Experts of a small language model: vocabulary 4096.
Below are experts of layer 3 (counted from 0) of a mixture-of-experts language model. Rows are named router (the router's row for the expert), gate (a neuron's input weights, with its number), up (a neuron's input weights, with its number), down (a neuron's output weights, with its number) and show model dimensions 48-95. Each number is 128 + 24 x the weight over its row's rms, rounded and kept within 0 to 255. Numbers have three digits each.
After each expert's rows: "gets" lists some tokens that make up at least twice as much of what it gets as of all text. This comes from a sample of Wikipedia text that the model never trained on. Tokens count by the router's weight.

# expert 13
router:110114115095114145076116141183102157129070138107146149148165167145156136137171145137132099103131147138144108093151148116130109152131133089144127
gate0:130153130121104065134135163141119107134121127110150154148121133140100152174124127095153081064131143147140166139147107079117103107109118104144136
up0:104158096119103135108111128140118142136101106119186139127105118126067136156123120138120082143090119125155101159148150107136131151130129146104120
down0:145102108107175105172103161169111144060129130100121142130128129104140121138124132091131157139157124149192131151131120104130134140123094139093113
gate1:150122156170148162145140120182131123149117103103140145112147158129150144135121138111094103108126114134088093162127124076128133129117146135119194
up1:160147119133119160126117126100112127167117136140170092105156166120099161086125151112142100163142146123151109100109128131106102118141147149073109
down1:148132175073084116132110115110117134138112108150160152127143132126114152123137118136155155144157132126150146113167114152117122116125125115136073
gate2:152122139156147183128094123133097126096140131103172139141139141110106141135129136142163113126152130109136143101174119144154166139126124111114164
up2:154127159170151149096136115155129118094122166127108106132118159090159132146129155115115156171137128124106116151139125127163148121129108139130121
down2:140079106119121113150142127163151136125130123147151123138115114131149135149141107131136173138130126115210093128110151076111128140148107114133105
gate3:158100131151152136114155139155069157147124105112138161127100148148164142137130119119147117123146156111118137133151128116120131128151168098146113
up3:120132130113107124166091105106164114134131169151110153151136118119104086058114138098108127116132163134154098127138163085143113107118121113118091
down3:146079122115085122090161162145110097130118112106166106150111112133164136113108126160129168106185090121124129119168094143138157116138132119137143
gate4:143142139167070125134130086158170108185092123153137124136068160136150112101118109130149146122145146148114103140122164118132103109110149115163111
up4:190130127101115097107162125113065165114116110089143134141121123153134126126133169113156084145103155127137129166163139120111163120127133123105128
down4:153101115119125122134088128085123129073128120117172120167152100136137109102120104114124092151127104089100157100171096124161132150174137105080131
gate5:132120074155111170128094090104176089183146101130090142075119130154138161099139131141157127152136144138176134100135140105136132159157129103140102
up5:108124167137098129181128121127128111149140123109114135100105137127102162101151133149123131096129113134139137107124072109133142092145143162089125
down5:141113147144169107121132120139124102116128129111141133081137152080143162079111162128075129167164118114127134125120077123119125154136128159146167
gets: ",", " |", " the", " and", " of", ":"

# expert 21
router:074145123128111178077164113130113149120123164114143132150109139105115164089174130082157127120153108151105117097130104115143125163132132074135150
gate0:119128164129148116100108158112130132144105094116136138109117131118123156130171181090145091132120089108120141128131128157139111107128133106171145
up0:185144114132107096146161170129139145109138042151095122157139131125109116120124110113119155124150182138121121149109141128179161157135102158100138
down0:112112108087169089125079090159106106139139110116127174114103140132150126128182129113124111133081107116143139122160159126134129089121131136167100
gate1:113145125139113124185158137134124155116101153129127091110123135119108153163138105134128102152160124127114133100143099125099177103097116121167116
up1:083097137102123143154098072112125143132111130106136141106118120150153116129105141178096142137137141136107113103073147111115152099113127132104146
down1:113157108169106143120155125085112081119134141190131133157111147127138133146168102102097145128136122108165086142127113117122134162110091063124133
gate2:133162094114114111121143094103143134080102151151140166129168146115172079125142150119129140104099148139149166157131086133137126127113101141153131
up2:107101148080070092159150103142135131119160121103107093141135111145152127159077146128117100109127113097135143132131171145106113118111089105158164
down2:135150121140116113131160135128113151105127152099149129146149166170090142131107144116113102164078106138143120149115113155127097151160131127132099
gate3:085134151158133131089153161136164081128159124130122117127117157123146153098124120100073142141157099100108131089121163142087115117143096090091157
up3:150110116175097124107116089131126123110138148100098121151134098160109123126138158167110097079135157128140131123120110119158143093180121134120113
down3:112174174158123130132135140147134122119128138130105151091140191086109131134142173112158147150144127087094158121124159094135109127102168161098115
gate4:163157145142120129096112108089138135091129137110112124099149096137113144098096143091141094130180131199132114155145104140130133132117107111123142
up4:144158123091118139181157128137131126145117159120106120101076155094124134144113125108078108138135153151107121118107136082090131161112139134091166
down4:115090127115152112089147129106133057151144124085124102154140154112148114173166162121117143144165118089128140116129195129103142110135168137143100
gate5:062157137115098149137169157129107149137103168124118096177110142100146176126126102134151135122148121158138107171136078115110140119130146095087133
up5:099161124167142138111155161109082133152064140090174120166129095134104158179102093141095097105126125160117100111135098137128125128131116137139138
down5:128099126089155117099132109134151097116196097113097128095138135126074138130101145126174127091158100138111102140160119104130125100130112152102138
gets: " L", " B", " R", " N", " D", " H"

# expert 16
router:088163116138121120119138139153086125105127154122143149138113180127157099076130094143113113086155148134114125130126155119133112134090139114132177
gate0:117136119144133120147174160115110137108117156099161074130096151119116089185158103121110133117073117099113108155126101137143094095093152108118135
up0:091156119137115130102115153130145147164125131094139118141111109158141163085051211125111151122136137160121145142159148138124136131123114138115122
down0:140088101106173152160120131149167128136075121152127123161119140130127122073124145129089160130139103116151131093148100147118098166148114160151134
gate1:092141156120109100120136126135130158141126128157127177094139187111150100102164101110124127076165167133129135188133186142116108114100096099140163
up1:085175119117168150123132113148134115084134132103158093165112076139121150148126147128114161147156107131106146155104122116159101129089166109108134
down1:136117106130119129119168158153126159118150139167153066136111111128135112095142148141179158111116118131103125093134111114126123153173148134144103
gate2:146117171147141121068150163074183135185139086111101138078100123127169152139137146129131119117183098121131120121143177133150112148147121118145119
up2:093117110142143138125154156164087122106115135140098148074174164122149103137125163134155105148105175166143127082153128129095143134161170124167168
down2:127116124151139135131112144121104123134164076086103122156156117162130163125159118145112134129120177125115167086162111105125150114158160123111120
gate3:109137100120136105129168110142103142121105101160085191124086125135169137144134097121117101102082138131112105169119149098139111140139148112105130
up3:133131118091157134156096165125142163164086120106144192171133072097142121136129068112141125139128126129125145115135125095093132106098132173177117
down3:125098169094170170118127153060122159095113120139114140096115110149085125130129127149143156141083126110149102114169160116123133181144138091139147
gate4:099150086161139164099135097120109142165094099120136153123146090144129142135112118158124081075133146090127088137134139149138123116105133132110146
up4:128127122149097134116103144126127181123133109129131135145139142112158116097139147095102115079116161167120125149074162140100140142127129127158130
down4:189146084131130117137140139136137125109128116131138164113140167156099167144111077126130131116156130149115099116078100113123119096159091111154076
gate5:144129148166109176155171130129112125137088105148136161130089120127155117120109112178065120086128171127099154105185155182121137109128145166138119
up5:108164137134103091163097120125105175130118124157167145101133155119128111132157131128125142110162146125137121118128125073152119142169139144067113
down5:152138141153082160149086140123137086139148211138116109125115127144160148075146123147147140155158123095135105116157135152116109121154108133122128
gets: "'", "-", " C", "c", " c", "th"

# expert 7
router:128129112126113111123142174124103154108068152076141137158163116116139130117159121109108115101134115139174132122193114104115069125110135117133145
gate0:152125120131116113120130106138139173108103130141137111137141125087146118115127114120110083141139160108150100109168195117132104149149089136135179
up0:098137143145163146112134144115088153142106161166093158121157127132207137138141112109116141135158117108116113126147155133099128135112122107136131
down0:132123126134108135117126167132110129130118150125142094101139067122140119121104107147144085084085139103136098149156121088126151148150152148161204
gate1:115174156152117126114113148094152112114118103095111104154155122140117166185136122127113151114135094109137121118157146136159124121114120118132158
up1:088148138156141128098138160125127119145148091127122109148111139088104162110139143121105167100093128113141131134156095114082091146078128122077135
down1:170122162148109140145100095128150173130137116097142135104084141135097140111147116106142153140112093153122139097145132131144113113134124119122160
gate2:103154085106128133085133144145119144122102140109149149096141078068160103173124099133101148142163102134123135081123118157137113142086131134138137
up2:148141071115119120103136119151129075121153165199130148143118105124127128114098111100138099125128131116153108108135125150118181157114164163106114
down2:112124110132105145105153119114138142121120146098157109117135159104100073168131149115174128112127150145074101110146135128144139147170101177151124
gate3:147134112139142140110163136148123135122137139081128139127102149160109114179097114138094151104151148100172121122099127158113110138137115127161129
up3:189100104121065126139128122109107141144158083147121103137175146103133159113130104150168131134176091143109132130163137119131128112123102131127138
down3:120123166135142128145134161129120136110123134106147127120123088149124115109133185131099132130163144111117124180132178057148118122131163148166167
gate4:109087137155098155123123143157130134113108164127170105124076134152142174131083135131120083080168105129159120099121146129106136139147089089135122
up4:115140164092138117165135161180149147117165086173144124158124181124166115124122129116133126080115137146134125103153110108139140122136171120129103
down4:154095128107087151144135138112125153116169093094115134127140140156123156108126098079123139133130169121093143082145148148135132135132121159118141
gate5:071158100129146154137138153117111143105121101136165159132122150139118112090162127085118158107130143118095142086163087129116128116130106128145133
up5:138083154128085145145162089117158128121118145118135152108137116132128104101118149154096141156151134132111141158131129165156130140106150152123148
down5:128108141110141153139185138131148144101105102124108136137112167154114145130139090115114173158171140101125185116120083090074125112115112132136124
gets: " in", " to", " a", " of", " on", " for"

# expert 3
router:120113137128114123138136159139103115138114110133095118146152119129111165123182142123098119097136180130161136112144115090168109137084123124120136
gate8:112122120134122120118135116145151092122089100101210127102138134091166151099170118171157154112129122079118138129098125158155153155144125165123154
up8:095128116127154128117099179131152168105134153132140147144166108101108110146108166116104118147130163130108118147137135131101087138087134074143118
down8:087118154135166162123115155088108129136119146116147134113079148128173132075138176058116140117169089156129142133106121133105150123101113153150113
gate9:120130166133095101142136140128091150122152126137153099145103144130140122135113148099127121130134154096171098093120171140153121118114122115114122
up9:074155166145110155120167161132152150141173107124162127169099129131118129149109121134197114131119124116166171121135143126116113163178127122166145
down9:124090178147159115161157168157138111156094140152118122109118144100100147142149090115176139143128144134166129098127105160098110158102139143100108
gate10:133159136092131141082149135129115104161141178170146126145132155135142122108130154133125098118096146120156141159171175102143128114133154091129132
up10:116151129150148120118125177114138106097116095134123074099120124081157138138116174109122163165091109122113157130116143149154142154135150132108106
down10:145174120129164112164160116144096111099172124137170158140110153098144106131095124162145129080107133124128136154189159101109127100118101124165106
gate11:143151151135150118123141104100118125091170119088154102100115103111119116163119142159099092126134140103127145083098141129145115199115092124152086
up11:099152114144141127143137155142155141129081070139103178154159121167129132125123133107165144166134102128139112109138128152103142081174163133127126
down11:097122128107113151119138157108093111132114159161118143130123131131177148105085127110128167151170138126133153141154119100113159161176140130118132
gate12:111119149135153103110136097131118162125110131145168123103163168138138128142107126100137129110150132125129139081128150142130113130126111104107121
up12:146161138136127146122141133157142153149123161109099111142115134089131145135109134144130104101141102101163135131131125174158104118122102101127149
down12:109153143160137135168092134106156129155128170118124151164136171090169116158134143115144156125103155105138147169139122130142127114123137127124122
gate13:120179150191101135139125122135108132150158127127098098200132140131118082122124115142099131141107161126137122110110134130181144108130119070137133
up13:086132144151072125140105161132161148115148139118139106171116077137097116117143143153131116126094133131168176105172171165149136145126104093127140
down13:147116127113114111103161161102141132117165124122106114148147102132087091155107128123124110128120121104152128105165097144068103114127152117078116
gets: " ", "1", "2", "0", "9", "3"

# expert 23
router:148136140133162173124181095168107124089100170128145113117128157096134158139114094111092090100126120146144138102157121094142124120142135117109135
gate0:120143094136132149127106108191143143118125111112094120169130121125166111130152107120126094101120153095149146149156111078135116136127113111132160
up0:144187142107142115167150127124114118099116163094125089129123135109154102115120144147127116124152118107146117143126127099149140138155148151114173
down0:085103093115116097141177144168119111135094136108101127144079082109139083165111118126094094168110160141136154152105141107121128126114129090117129
gate1:103179157141105123097143121191121125115094100118132126195111117123165146158127086136138096126102111126117148119182165116119139136134158118138141
up1:156114114128115174100151122129124102136123085121153096085098120131147125126141114126141143144130140133098112086082119140108129099122159113114102
down1:150133135142144173132134111115126140162159201169162155149153116099134101101116125146146112113139161089143118128117090121158105160137138136132090
gate2:102132097144158138167151113100128137142122180123124127105143141125160112125162113106147073128111154179134125126106119092160126119123134117097117
up2:100076116175107103134080141113137110147132154113140094107134143093163109137137143108114102127120153109172132122129155068197153156124122182145130
down2:086141110154064111148125109150136091084116125134168102087137126152121121155118116088186141131139159110131081140125149111174170094128134128146152
gate3:101110110127096119097137136117122116121099166120155125125144128091129106142167129129138100157123156109141136099085138091131109127100132121126107
up3:128107097177136121147070144107129136129115135139123112085158124171095069169132143104095117100130111120106133125131115125115117128102133163114109
down3:140163094112145140098139126127107130117096136131141136090107148144127115128139105151123116104130122095095113146119122118118114096128137108127141
gate4:141134148122116114169140133143133127131145101079176122122099154127150136154143126115068117137133142118117108100141167114167112102096128164119149
up4:149147110142140083131121111138131135156104095099172103124148137125135106138117128136173157146109115152144110103132123110159173132110156133142120
down4:093152106114103148143157180150126092142100137143135138114117107165101132142128113128179114123125141099141077112145107144103201136136149102138117
gate5:119134155163163144134159124158085109103117126095111130137123122113110151127113148126098091126154139099113111091135085083129135165127149119092140
up5:135106126121181135167124098111164118093111111144096113101091178113142120138136162167133116173124107113081103152131151117154172093113102139092145
down5:081132122109095136142180112151150125115108127138152093084123160109162123127136103091120126166092145112159166158129130112135146117138147101101117
gets: "i", "er", "en", "an", "in", "y"

# expert 10
router:120118088118124127117154170139105126127091152098121120201170176146188142149126146121137116134127117165162137125130133117140106137134133124155112
gate0:139114124150100106125138106135110116163166161137133097152168113155114117099116175123160129120136123156151078115135109156141097156133112083108110
up0:118100114124127127164149084142170123125097097104122106150124143126155133099105099152121161123152092107143120103132094102130176082103169111152113
down0:127145111158101083133109128152046120100126131101113135107097177105093130154175149140133139162169115110128105156113160122123130159086111149156144
gate1:129089078102127119109150147155135169102085161139147122162136160118153147128141100125113127137126128137184133104158133102161087105107138105155127
up1:094146120137110161125151128119140110130104136127131178151141144077135140146129116126141083125166145149159106122132131076124157148128162111180159
down1:125160112080135118150120160141124159122106158145106151160170170090119143127133082126134138137107156146150083106137099121110088161134172106151161
gate2:095116157118107109140119134118136099136142154128107143174129154171094169143164138116135111140137111145096116129120168111141134105091119131132111
up2:119135123125112135119097114150109127116098139115112123166104165116124134124140119081098108160149139118086141109149169128111128108106137107149102
down2:161106136121069132115144121117157070149098139121170076107113109149107123072147122129130127119123129071145143097167111128130087104174123126163169
gate3:124114085129139157130108175098090120131117150103171136118153129142138166162102137177104096130109124163105085130148113128101140150122110150167157
up3:104119098156139141105116170073140156106129130115112133113112154134108178116150117114087141116119138141097083131130111162148126113157167115169116
down3:118139050159127124129146094143114109124095135139152138130137157121082122153115139175104112051136143146122126157125128130136111126133108153100132
gate4:107127083126172091104125110156146094103116174089177137133096132138151115128098155074133134140153151084156109146158124140124114153148136128136145
up4:125141122151127110133166113143121134132059105105132137109073117138140095090112120148138143061099133105130107126148149130140118134150123087150113
down4:107138154179072145162102121137151123177079128091160154091112155167109110114132132126118183147136073173141148145140165110118125130092094129145089
gate5:106123120112159156136145176082135130144127179146135135148164158153144142128133070134122166093128140104143131151141105198116104112153113112155134
up5:131119102155147104122101133148132123110143152132096115127085138126141117087181114116152111104110128099112149127110120126101169121103141142065103
down5:144130107170188144127161076158136108116143131146120150151155117136112134111144086122110124123147149143160119105126165093134123115124115124159186
gets: " of", ",", " in", " to", " the", " for"

# expert 19
router:078079105114129154151153133168115111113094153121136112123159168135160161122149094127066127133136130120089109117151136112117142114122145110113138
gate0:119120089102088108162097128114112116123087110158122111133136104127181104146132129134152127139067135136116118102151153114130136099150105126115168
up0:143126137132143125120138145113143146149118109098158061149134079143109134133149170137158101120107135128147109105169157186113121124136132127128107
down0:128134135110095123127116148152112105130151138117133132112136138085118127115135099154152143114149141161169122128147149139105099115124118148144109
gate1:119139096116101105137113121161131126089104145150138142096163127100122117136142156184092122098103127114101115139144133120151113163170130122086135
up1:094101093091106142121122111103109121161139126159164156116157108135108146147141094118160137129105136119119129142169129111130120157164145142098095
down1:130115161142162143135111177098109150161107142113153148125132129128141122077129168154163082100151125128129127128130129167131130113120082184168147
gate2:092122081086134122108144112136101138087112117131182130109133115136129155118138131105116137100099118131128152133133128140142121137088111093116132
up2:161142115119140133138137104124097157123133152132130139145143119123125102075123110170055095117142160079103120144168142123133077125110123117119099
down2:128147115163130125088138125099118119123119094127114129149126174086150118135135127106178144133108145114153135092079092140154150119143126112115133
gate3:159091137124079144119100141136132154111177158103115107120144118124119101116150148125132101133133129163128135170130107136165130153153110154126158
up3:112144106125091190120147101186142159101081093153131123089107116103130111133107137121152116138099118124106146117160110133107144114143125165133133
down3:139110098123132120130174144171165124152157159145159128146148133127157143120153109148101141132141119093134114170148089138161144169119138141122136
gate4:126137096138101153150124105135142145121097139156127099111138179162181132176119134122133088123108152122088146140142109099127119136098141121138153
up4:127156132122183130123128129153149118157118139120133102147164120173115177146097139079105113126172139133141067123159076109101119141127156166111139
down4:120133106145119142139119117106118151123147116114076128136094094076076152131137123145134131088119120111106101113125141164138098127137109105073143
gate5:112099120108140149186137128123097129125117102171121144145144129152199104154113137128107118096136136141104137080162145122097120092171125141156144
up5:132156144190137178097128089149104157188124099101157110179134102158117131156124130130128145141134162163090122131162100118111122155115125156130133
down5:146129101129120144112121109120131127118148119184120085117133117081130103146164163109145069138110104122099187130150125140122152108107131139186129
gets: " the", "ed", " a", "'", " his", "s"

# expert 22
router:109125128127149136120124153155094118130096123126132113125134123122131170093181112143130123080117162131128138120129130110189114115084122119124126
gate8:089143120138112130081097173124094131117106176141143093116142163070102126101132118168101129124114157158109150136135108099113135107135122113143129
up8:093152108120152102150138139095118128161126090114124069139105122136123167151141133147076120133111108078087138097138155185119110168117103129109095
down8:117102101141110132171150101132119168099159179090162152121152157108114118107138146108138112139084131112111094168107138123069135131096120117112119
gate9:090083102131120102116139166146112162144130137107184146133166120128144126171063129110097116140122145107139123114098116075132123122105124161095132
up9:120171154131089153124118098103110149148131075161063118111108095148128143130121172138128121135149115178125124142135175151147129140148131125160119
down9:111104143086118116092127119124134136118148109141137094145154155103156126107154169128110150126163124139126130115117182144143127141139136117088138
gate10:130123139186122097133107153079126187136111148145140120124132149131129163101188091126105116126116128130111120142117125100135103102136152150093158
up10:117098181133168117168165089131121172147107126144158137124137107107145163117130112143093153080150152117158131138132138125185138126076105104144148
down10:102099137137113105139129148166140156143163130107115144137114116130161148088178170107115122138109109123091136142127147193140131116160098153106192
gate11:097140078128183184106103093138149126132097138142091123118083113124112109113112140142152134091123134084123123143136149130172110144152130107129119
up11:136136121130124139106091138127144131133084123127134133155137128166142115122133098149142088137096138134131133147123133119117140085101098123088114
down11:097136153109137137146139160080113125165119105114163136117132180072142117106125125158137133133158156144117124106136137143142101156123108190144131
gate12:161122110105134079137137131160123161146148152138119148156117105146128132135192081120099142090120132151150120133142153128130146124113140088125130
up12:101132114118146095129108132093126104116131119146117100117132154113107119098080119076182095128123152137129139098131132113096116115126179172158113
down12:126118108063135093145093115131139155095109173112158133102132122105128118130113156084073114131163102134141112128154074114100098121098130126150132
gate13:145067130148114120134140140103107146134092104134123086102089141182105137107121149115132141100101137137156136149137139142140095076128085104110118
up13:138118101118163138166115102137161148132124168138155096122138109124092128097110137125106154139122157148147146144091166124116077101096125107130103
down13:104093134144099157143106142117115150120094125113144100124117141161205136115114113127095173161119132150116131115083125143117096146126125121070105
gets: "0", "1", "2", "9", "3", "5"

# expert 12
router:145135125118124181101119133144112117137108145128154105133151185119157133135136088083145120112127147151165121124144123114156130191105120128139137
gate8:121100166119142131160138098114111116128153108086128156103087101142118118133103144156131100132122140099127133138142155157085146110166144109130118
up8:167108130113127150123110148141098106116144145167120137129128108139126116115149134119147100144130153107122156133139157131155131162090115124123082
down8:144161132149142159107106172143127137129139145128140100150151144138129125142116135097133154099130126166158106140133108120148125158118111164101121
gate9:075107116139124134106140121104149109124108107162190134127166171112132087148113142079135119127154126157142100133140156172129109139130117125161152
up9:120127122147129148146121115126115142114116076134092131139096139104159180132133156104131122168133100147083134127117149100142146161122151165105158
down9:125107156135145202171091080132158152140146091112154118190123178121135122120153101166112084119104144120150135153126148097110119126124153149124126
gate10:123134098101136100105104091150111105129129166124137098086123116127138103148167128086115132134125119162145125140165133116131115140098135121103178
up10:126137161065128147133100122124142145099160150118160140162114144116097150125147144114129117075138089132142165105128129133134153132128130133160120
down10:136137121059167112144132131151131105098130155112145158198145129113133101112143101120117108129124139131106107096178110149095136088137149146126124
gate11:076132132153152127114122062109147124135140153084127095113113181107109139136067098148141136106101125120090140124121129086178138160122132114163109
up11:090136118160125158129177063112124117178158167061112122131111112167106162126144097115112112118158102128109148132148106112164118139141155153162086
down11:138149190162140179151140122135101115127173134147122093159109145122155133163101087151141138132105152131122133111154122124165133127148118140139089
gate12:120145095085158098087127136184136152095110119067177099157125104107098129128156160164117112109120121153120129129103143169094105131129127150117101
up12:129128087119095094144112143088092156119136136180118160152109144163158137125106118102109160134103092121092157125126143129097100169151136140141123
down12:137156127141109097158123155136147112104134151092139126125100131141101153103125146150193112162136102113120129141132132067154133153090120113171130
gate13:195158165161141162168120182147129141171127124162144110130131149121146138098116138122096113107087155146128093131137117111171121150133115082142183
up13:160133122146140122134117166146142120170077099123136134128134087110097109132157161087157108153134100119110129127123122095165115139129157097117145
down13:149135118104119120140094128132142121151131164141146141104146130140165131086131169108116134077127113113121117091132135072157199181152125148139119
gets: " |", "\n", "|", "-", ".", ":"

# expert 0
router:107115106098165117129143166144107153123117145094143097108160142129178175134128112145081133118165156093115097123182120127151116169124164120137126
gate0:147037046125140127124127141123101153162135128106164107129145138121133123113102138113105122098154177102133123109155148129137107097172156097079130
up0:160129148141114118146124146124130105163183167105099121107103155116104157135142096133161108163125133134125067121149124137148115129078125088164141
down0:138147079079113150116124113119117120122124163121174150118132143100132141148089062168122109112161140124098145149119061130152142139137151151130142
gate1:102163114159130143161113164106096185128107076133137126120172147125122147162104110089111154123127184130117116134157114110157141154121131109110082
up1:115126125148155124136126187144139140141134136118113129170121196138173147118139142142114125090090170137107144124088101144135126134121126111094108
down1:098116147088148169124108166133149094140146129169133133131091094121068122135154148129137116101102100095104104108122155114128124117168089114120120
gate2:175098147092143127071109105134106104121140134148096137158166125119124144127138154133160107169087097119108101127127129086156106125121151127105105
up2:133204144142099167122126122115140096126097153111108118128111138104088127114127143160110130134128153165106135089130143158122144107110110161169159
down2:140109136122145102095111121134148138143101131117145112132147069106150113067141134122121124131117141174156097116099101125135089118111121121145170
gate3:126123121079123130160111175088135070145107165136102088144141149121126150143112108120135100099146109102125077121126096102134135118126135142130135
up3:111098106091113137121150144118119090127084123150161135146142153129119111140120138157154120162114112093108108135115104077107099166115143102149148
down3:141098093122097108118121127158162096141120135093157139098135159078159111141137089149108155127164135097111114148113091121111112145089127130153093
gate4:116142121161124088168125143155143122136078140130132104119130153085159137167106146142139137144144180117107099154112154116157144140149194129170146
up4:103106099120110115110108129143162069137100145156108137092107117094159161143126158118146120117120156139157150124090152091145092141132150120156131
down4:102146141127123091141140149104148109098077107168106144108138099101171138165120144131134167139088089109130087165122101145144143092128135109144089
gate5:124158153099120110168131168168121149141140101092121116118143108115094117169184108157131099069144087108122123110148111074110107138129116087131102
up5:157133160129107125148086115134102120126087088108127159128157141138140092139110126081135156150165127145123135145145087079142124101128064156119139
down5:120195127157137075126140134133114132151094134113140110141078138121173118163100121164105147076097112115106108120103098117149148132105123066143135
gets: " the", " and", " a", " The", "al", "s"

# expert 9
router:128122152060085153103138098127127122081097161140143131149159152095108150109141123119137074106141146134124137086124133141143122133134115061121131
gate0:160142138107129145115133132119098145133148142146109158142179141143169122134161120114127107115119135167139166091081202151143153139117160152099123
up0:125143109110124150072111106105125089129107137133114132101141119162131130144150129088145106153145130134139144133168141123134070145140181095126125
down0:112152146183138167152159126127078133144097174125127133141103161114142127130092117123119156105079121103120119124122175128095139105090129131152158
gate1:103120151124100117089124155115142177085134164130169137151145125141157088166108138144146157137132135170101157161068108119167157106134136107132169
up1:144131140131077133103117091103164144127144125108137176159127166097122142119159151133098120113132135149105123136153130110125147120142079128126119
down1:114165149078097090136125103152133076168108085143100154136139154133136145119119129106117132150123134140080133166127159110128165094099137128146113
gate2:122154156185141139118135081078127156139150111083100162118170154089151115149128090101159100117112105123118132117124159134128094094131108138105136
up2:100144128100107103104136130149096101149146126124113116126110101126141101104134076121096100069131144134155120091199138130163127131145130160147145
down2:104128107101133109084095147150125122120140150124128129099100131129135129133108153166073113103118132132147089160124132116147114092103159123091143
gate3:172137140156119107119151105147108117113122158110154098106137152145147126151143198112109103144170131137171130113156115114149144106114124124123075
up3:150121116168136111165118131162134065122151098101103136112084118130131136123138118154145145119129093135129109141140117108128106142088082142195177
down3:132159132126117117134111110154092112117153143138095109116141125100122169148135101137165117126084116131158140145120134123108129096127058161127153
gate4:132165159139133118105140094091112187110138156155176089100096122132112161160121119155098088124138172156138178169161132118165130113128124094157144
up4:124103143122126170104109116106137155131136136162153165108107175150110124072153144096109110186145113155125099106135152162090159160134149135120155
down4:081121107121040126112166134127128158132091136116093147153146110115146092120142173172145135118120149123129150148087115131126119121142127142155123
gate5:140123121060130172131117145106141116146126126127166143074145149120161106136202137125146122157168113153132101146116141168114138163126108103124106
up5:103127105113086101105065123102124121130132150181148124130131133163114121132178096137147105118155164154157124114133117162141116111099101162111142
down5:130141113120111116152155107142134132114110146122119128103089168094152153133113114135158121163082142079136173159072131132145199149167112102103132
gets: "i", "a", "u", "o", "an", "ar"

# expert 11
router:125121136132131130141132169140092111125111135133137096137146109126105187110184142145127103122119164137141140113135119108177100117082128133119146
gate8:141139116105157112110137117108099173127105082123151123140145106135105119118163143100173111109066108117139121137122123111104063127126100112134165
up8:156129126126113140142126144103133084113115110141093129117137141087128116191117159158106151115144149137128165124118130130163181163117190128118140
down8:164107142118154131157152117147163168089117132111134159148081115125158161159113150118137083155141126121096114131111107143098093142148129083157171
gate9:122121115130146113165130105175110101128099127110149167166173125083153136118086101137079170139100176122120110086147151145116124125130118100147150
up9:112117138162149089126124106138124101167098161133147149193127100070102161110132115108129119145122142129101113104142136088141132140109098136106174
down9:139132147147131165136159098136122129144089097172124151099112162085144087155161118093185134135123115111153141139123097103177133108154101152121087
gate10:115107106148152096144115153168171097112161149108121124121133135115116153156105106146174130166136146169091153137113112053108110137133114106115065
up10:107148130128123144120175163143176140131142118121132116139103164137143088136135127151155079097151139110124089098109141137145134100138149099149140
down10:110133117125129151126106105121140123094114087126133115121129109150102161136098169067130150130145144150140132138140138095149166137119127124138129
gate11:131147117139131121145177110120113130120166123113164098134150149125130125055123146177126143118116165102131124090141154098154149153113127129124145
up11:149101167144108151089095107137139137121115143102081111124132128095130110172147108109146120145106104149100131179144123124086173089168152133167057
down11:141115136122090159104114157116126100093120143149087146129100109114132148166153129120135107115114091139066133125162145159150111065105136134139082
gate12:146135116107150113078133162114130136127137110159134144115090167112107118140109130078131133137148123138074141079096144144120109161106104131121125
up12:179125146130150140094120130105134142101139118128128117094176144103129160168116081127132108095153147117111147120134128160138127142131142153087151
down12:174134128164084125103130105115134137138173113145087126107117095138209116122142130083146148121093109113134114101136151183113124096087118084133161
gate13:108170135094120129135140091116072111107124137101149111114156180110093138145136122156118107172122133108165131094143140127125087153146148116144147
up13:146151146143164126100140139162079106122097129133129069092100079144150153108115143122127107152125148145123135112117135114111111132124133148131138
down13:109128116154149159119142128099085120113133137156100191146098169132125138130129096132094165168125125165085129141116117074135111102098128123086135
gets: " ", "1", "0", "2", "9", "3"